Experts of a small language model.
Size: width 192, vocabulary 16384, 103M parameters.
Experts: 32 experts in each of 15 layers, 1 pick a token, a softmax router.
Training: 546M tokens, 4359 steps.
Below are experts of layer 11 (counted from 0) of a mixture-of-experts language model. Rows are named router (the router's row for the expert), down (a neuron's output weights, with its number) and show model dimensions 96-143. Each number is 500 + 40 x the weight over its row's rms, rounded and kept within 0 to 999. Numbers have three digits each.
After each expert's rows: a language model's description of what the expert responds to. This comes from a sample of Wikipedia text that the model never trained on.

# expert 28
router:467492519517481516463414532526506493508491510505503457491474491563469511447471479451465461536518466431474506515455601440446560471528501455516442
down0:466510532489443494550530523437594470479528422545495478476490433447428547473489453498461540516538456533535573556466495446503507497498459504488460
down1:538482582509513419454540488528503506542594479505520479514482505474501496491535453524552548521495456517526494494547491514473469464458553492502554
down2:452487546608490509510463543546454541448582517448547501543484441427468508495540518456516532524472510472497503497526528530554558485574450519540559
down3:509496508528542479550565483499624551509546520489528446560562577574498577541459560485498532485435509544508455488481516490496480471447463504499537
down4:473432519479498596536394545483603562460447448552503461495547596451507534542526523543551463559500491497495483566503526492500485532453483504505469
down5:442467499535508502487478497460535589442574564441493452498519411450493448495450528561515553493408512584427474544473438460477464506465455470539512
down6:441542512553558564505430498493514494507556482516468522512551496440499482540499550546453471541492466515541507517517501540493508554537492494455481
down7:530475561477502492577520578509428509450486540539559500545494562534466506474433555479472557489491613514557558479517483474503468511504540461562496
down8:477491525545617461439479468565489497548468565577495538524532540490451449444501512395490448513555528487477580558549502549544535420511533491457549
down9:477574523490457523440453500490512505507484491557595501465491516583492439405512483456523502433527505464521451489472530495589500498478448443467565
down10:520510468451473456543520544500490446555484521440439551508473505537466489473527477424467418436466503512517481535519472538485467530472586509537479
down11:474526436531473491511593528526469453435519502507451467492506461480504461567471524540481518443478446482551498550537574556462437543574446506412552
down12:420447445545528492512568459436489516512547541477515452489470523477516565548461472507481486461487523515479506522539434513522452493509498504512551
down13:496478530461598456489482514533503498540533502524544474467516451437539543525581522481556538548590454532540561512472546536455449418544499445509520
What it handles: Career event verbs. Verbs and adjectives for public or career events in biographies, such as announced, elected, signed, released, professional, founding.

# expert 31
router:510595516513529509510476515454449544511422554525490422510484482510606523425491536562578537428470475491502539496522513447583449477549550549507527
down0:529514458500497524490482441466428415495475533523504499536476484537478505492454407516464514549495496479586470522512570427502512500499468575452606
down1:538553486554473477487510404496504509612566496550436491433513457409484552500483414443431457444552477500433498466503570541485546503467487534590448
down2:494540417485414488543517496516467504468533502528510571486449525466507498528464449531536558476373492515531502534510526510484520471528502525522531
down3:528515497468608474595523472533546452473486516457539505526499463466515529523525470513449447516519531511519494544500484485534520534524499496563486
down4:516417562503547553531553436525503491476539500598513486463491505414446532499437474411495458506566544459520487481439463446458548469445551492618572
down5:504505566532532465557556543538488510566521456449512498486665543477513453469438496577518481489513493455443471481471519531492592478444513519522482
down6:505421516522477587477552466550521543537443571571479525504454499440476553519502434526594524509484416498488493487449486449510466441573469560546480
down7:496413496512504509574510534563441499532536465497505541489586493520496515503557482518534561532594489423506489544469464523576496551531538533516539
down8:508426445519522488577505432470465427548526493507478474434573456438546446508465526521493510426453499500493567433445563515508504544478475525462476
down9:516554471481423563528510536494530473489527456468486510505492490456533458479594477454542520511459496535486507493495402541460458549487516565462494
down10:474491443501527545488541531479491532536432451542512487481419490520467453469449487459474481514586523536477547575508431485522534445479422485504492
down11:539466563478556510442590528527492468522523548475437517447525608517495500428474523459541509460541502501527463500521452448488466492462483514535508
down12:534507498609478494498513520552457429452485503492438496532506545476472531540503523531523475471473521459459441533485503571479485468524466504589503
down13:516566470495487502502517494464542488538458438529466478546472499457503509556557534515470475510592524544566590509572564502505488453537465593535471
What it handles: Slavic name pieces. Letters and endings inside Slavic and Eastern European names, such as -n- in Chojnowska, ić, kov, ová, Grigory.

# expert 5
router:494513518513549520530506449540438599478465549569521485469557501552493503501552530573471456503481496553481497497459457518465520542460461494524549
down0:543489512525441544559431496500504493430542517499497470458498487449476442530491465484499505515463556483515531508426450518480588490526457512497458
down1:540481485513550446466499492502441465481501456423534555570468486529431512537485517511483475503480477424491541510560551507449518448524458537502473
down2:459562509482420449483510565493420422532473480520486396560512536606539486483566463480548422435482468524513483517452507529459510485515405457517511
down3:482587573471523597497471519479506537511475468436509589499493439515529485521512474406546413473523393492456490485565504537544489509496500479457566
down4:474475515464495578495490537478421404456459523475564489527448497461443549501546523596516440471467476509460574551503458532524478472473469549465496
down5:431505476545509462587492483460526470523553527456501516507491530565574604435518525498478440572468390478485467505528432505551506551509445553428501
down6:500399512486494549481500511483442518544500549487486522436512541572494508564489512435524500504505439519524547483512484447480529474544562507439541
down7:464494472430463514509460432515511475454542530532592409440509483440555477544462503432479520464470445501492478500512447538432534495501469488442584
down8:514453441499453506499434469543463545484552450520539570495491442488566528448569498439509477510496483445495473534480471494500436582559520479506546
down9:481509537520537551462470494548590559474546448469448542481458518487476456514446488503588480440617464518487473546479515455542523553484426523519503
down10:525423463540543549517436566556534550485433477510573590493498501524495508482515564480450401479486451478437457446460514539470442483504563513513456
down11:428480532599556466548559486552506458661469404528540515508459526480567546467436520459518480495588461439426501552513494531469512570493529457422509
down12:415591514456493482467561526531505508537429468502490504557495472476574497472502510551559544511546481482456523543522512501470484541454530520467520
down13:472502393491530527478454560472512457514563517385536417437515535497511470534557499518558558548523498482493522490496530465514535440434504479489513
What it handles: Numeric measurement digits. Digits, decimal points and unit tokens inside quantities and conversions, such as 0.36 sq mi, ft (, million, (aged.

# expert 1
router:501531410482518439573546458470484528475534498469523495521440495486487461544541508492493528481536453440563477462455502488547451507474490525517516
down0:499535543461578420495501493482548507527449479532503471547502529381440551528521489505477494441465559506518504481432556534469556539487526442516502
down1:477467582505475449475458534521489587449487524507511510405523469475562504434479538455493534565507517501515496449511420487523529534515519488529452
down2:477507525525427476490430522551565517463515528468524492546492456512519488483466548517481427469457464487503508524525448450455600505496499486454504
down3:427565437459461454427470516524562478525495531478512545495497541468542538533454491542510478548512489487560434515485442528526507503457500518468561
down4:437530500474428446494450486404476483464444491506452567499566475532521460586440520456473540521489373461518463504519507531547485434498455525547480
down5:488451459480459459514509480463636453533502491452536505458536465520510474499463503499514520527563457526529421473456476480516507459510512531504539
down6:476551519512465495512521457566446498510503547473490459455451492559512545480491472504493572491556457521550479573525468445493446492448486500459457
down7:563567470537489465478424485477483510441501487496596466507504507494545488543495559475468401534514535500575486510523476496459472497477511535563471
down8:526543512469518528488499504510502563503467559508539542471481523440541550518524429510541410464531539582454519447512493481457483474482513452491503
down9:513447516514461489496501527561535487498533518571466423497478516499594495497479543581457518572463524508510528520470477541555510564489503464477518
down10:555521491491458503535554547484482570465479504533471492510449493509532543510415534461479534528492448515484522516479458468522548534569543469517469
down11:467478594490493472510535514512532523525506602471450516524476496492467512498494512551539489471490486458480530531490471530442521589441467520477409
down12:453518501545490506497453507525536468476489535551542532558504525515455471472579545496532485476489473505432438491449461540485521451520542541485438
down13:443480590486535494506508503501479525467452511446516536401517517513531421538412508517430442543519566509524592446551431472466483545519554437560550
What it handles: Capital M word starts. Word-initial M or m pieces after a space, hyphen, comma or table bar, as in Mid-Michigan, Maximum, mid-major, Mourning.

# expert 13
router:469526514392480566484488465526472485456494498451463473446484553531531500542393529570430511496457484428544539470481508410434536474531450523512485
down0:438464508489484407506453511535516574525467529538597470470468559481513558515531554465468479416510508518483523541486528449537490496511504481514440
down1:445576521406542490497487541527478474562496458489499484515498480533541485513534511508444554471538489513515440493430470473528537550535521482454455
down2:483531514466539484501512481530464512418550496450471514485551452516572519470501506476469436483497465518504542525568469551534498486487490461482497
down3:510503519481500446456531514478549508536473523519437491512489536522434565511497492558488573490484507515513457533456471535455531427529525491464536
down4:527481446560523431468445481530481493397477517507529530518499514490497496441519459409570560484524541479548451521548522518477479468507493580532569
down5:512455512461487478463531547463473551447527458552488422526581509412523543436502505535439387530506530514551439547479479434468506480501470471502465
down6:515476493470475418489500466484503481526508469519453557499449522536519542504506497550461522513541457462544544424539435417491506551503513511548431
down7:558486578501524515532521539473460451474470473484498496476491523589497483435511470553444474463501531445484503518502500550523479478485502516459523
down8:508493524569492557510583498462518522599519528599502540530477440490511458547494431553503545594516494543516492522594537543475506471546462537474474
down9:539462476535561510456478528478477463478444553565522494526515492478489457446523512486512542513448486527465535489431522546509522484520459513508504
down10:479501521473506497423499468559574510566536536553506501486451509476458533507500522596535544496505556462501502512504467516444570465534451470531486
down11:501494509440475470502509502520517475496410479403472541534493421454502505500488455495490474514550481458536472504526505529508492548503496491562449
down12:464547531549528477485484508534520523547441565481536491486418397458557533513472508551514455592501548495457511452436487515470460530563581546520610
down13:491529464551517510517508530477528522518473467561532470446482481424491451480481403493542439503507539520515502447502477500515492491500435479519457
What it handles: Role and category nouns. Nouns naming a person's role or a kind of entity, such as film, band, actor, footballer, company, festival.

# expert 20
router:465498479390513576454512513510522466521493565475489471535454536465477531539502514490415517481480516471612483504580462588486495470504522444552533
down0:536493521543498442494573474502491510463543495476472482516521447505601472424492424492446503468501501491474524503398473495526536525514510528477407
down1:505524487535569530385552493438500455507448499547467499461539467522496589384508487569522468481479502465492570455439458484532474507499520512558477
down2:511564490524413551537557497479458458443470474434489501542513524449543526457506448475550525487547471555463475480568478538499486373504547526458461
down3:503496442445435492506493598498533463537485521514525494469485534424463509467456470554426510516512493532488517553556506502538472413482534488477514
down4:533468432463534482469437543504478494474504446483519521490513560453516443544504422469482543478595525489478485497463552544452513477446480420540447
down5:510537494418464494505423510525459525507595503544501473458490520485566447528517450559525481506486519529558517458486535546570533389504411495511582
down6:416437522510478470483503566518483536469535532544553514513531447436455528454461485471472537508499472512586506471567521442576575495527547525529482
down7:507510450520563501449503531426444540489532492469442481493536592480571530488503500491448520463554465437534543545508528448518495519442546528506605
down8:486516473491507460588531461522522487539535525518504401566504394514497547486441561559537483513449454462513486563562559524565521490504468489472551
down9:514468509538515468449543506579489465563461452497490528486510483488466542494413403477535471485575494548515564494449462499515492517444484507485460
down10:449606496475533474496478536526525526523518476517540531450477591473514545394423460541514607550493459463509459552504475554473520462550504497485528
down11:467473526500501507540463486470457432503563527512555438501494509455522524463559502480490529512543461509573611550490528534540538486414532503529456
down12:509505496561511490540535485451508471488494556526476501514519478568467526424497542397567501495425529503487528518473474554508502498553458496521626
down13:490563471499490466584492446549470505522460487496403488490505518474530456516533483392445489453455450498491518502528514503471541462556563533528465
What it handles: Institution name words. Capitalized words in names of organizations, awards and publications, such as International, Health, Medical, School of, Journal, Steel.

# expert 18
router:482521503591482537547479484537497433485424590514506521502513482493461521583487429488556544517483530551468538514468503488445465479490487514504413
down0:580472555449477448486469512581538503510521516488479488515519517445462483505553553565455510560518478491473501496539502424460448585555466511434529
down1:532474501538463508533474563474466465515490464487400557549524581482576475445487491493443518538472503541571463481516467486531559586535463499479505
down2:538516526489583473497466468520469475506566512613585494530570498508534527559500493480544476513517477523454532519472570493491457513470512530446438
down3:484499432455482437584525477432446536455487494493501482558524471535483542451503527521496511485492440581478502568527496464493522555540446469516501
down4:460576523433521506459502463492475461451448526563540455519492525456538494463532519434484478504496524502524495444512545557528482522544462534494495
down5:557557538546520469468543481466514439513479531532495520551536418483481559574554426553486506493526449511453455466528507483494499520483467575522494
down6:488506503525472396552439555373500564469489488516540524557515495449478537550476457567453470499570515532437465452491541461482457511475566475503531
down7:495477528472547569527543476432511504550501523479540485481510490567492531469543491482487503542475467528537499540529520502545519552495444486481511
down8:459553504524468507579474516484415473458561498497524560515533535593526582414423530512538524552464493496454556494482581486552439469501494537509467
down9:471495496497509514509503503443541531438515464492512416506554498548524450484486499523517536540474480555442431505470481525602541483528499469415474
down10:449515503511447521464536526485469533499526514466559554485550522475507480471474516472452501545508494520579537568522460444535426557396451480540488
down11:511477538532424498453514492483546522471545498463454459542465524538523441497471473485508508435516500505494467505482464462520422495438450462474514
down12:392514506526478539505480533483400497549436522490518572416466520476449534526500525481509484505501490472468450492480520519513515450486491460457586
down13:521491480456444500476438461421425512471523489540483475513493496525427487522516559496471461478456442439508460428485457520586519482506482542578465
What it handles: Name-initial capitals. Single capital letter starting a personal name, often in tables or lists, e.g. Y(iadom), K(en), C(ielo); also en dashes in scores.

# expert 16
router:486515508527551486485545536461482492428518521570536563581453520559525471513544515462549520527516504472525526521517600394500466493413436482526414
down0:550526508476473500502470488527518513489411549449482484564569550550453438444523468448489539468490515466448472551551534538505522435416447493517461
down1:470495527488518483611494486467518460461566496483522445465539459481439442411528529573438485509443450453471474453483496537514512570519510476476529
down2:470502531539522602451513629550462515428491444514502498502536484452494512508462516548485598485502497497517477462553441502492445503480579539460487
down3:459533491509471511481501571494479470474506468493608544543499525550479431497481487527447469551508562508529453514509527499547466524499485497419518
down4:459464478479524519430540476527386523524557573456506511528539520453543519512494475503495470456542569457482503509461508565569437406538495540499534
down5:571485451512513526480532502462529536487418535470513595508496555445497468503492482533561505464486554442429507474439508578579504480524574528456485
down6:459492506439501573460522527500520519504525539513501515454472586508535495547471406549502484531491500507508514516528580491533534491524538551473438
down7:523559552484492521489595522514519513456517509537485517523518451511488558514523471498550481518557488588565502587523522444517521469449543540479546
down8:522576530537518528520480608443557569482519487477484515441512449432493484448493477511447497597535483529481480548510543447487493518529444454479539
down9:519497521489517475562518517490513524477558468558469495545513488482531523438504536515530540475562492566520546489519499501459561526520494426472463
down10:513501399447489506560538505479476504455425473591470539537471491442526511519491498477456494515540568454510489453554445527498470533506413547473501
down11:525555493562539492509455558474524471528458483479516551523470503490533478429526442528517435501482494505523520543475455544547543492550503499534507
down12:524442484563612472423457503577529441495534550531494504421534468471505475426505570519515476540580519474486476488483518528437521493540547460531528
down13:502458511518568460483531476531507478513540489458563553511463516483454485528518535527531502501516503482492495493487476549538533540560501427471516
What it handles: Section headings, paragraph breaks. Wikipedia heading markers == and === and the blank-line breaks around headings and article titles, such as ==See also==.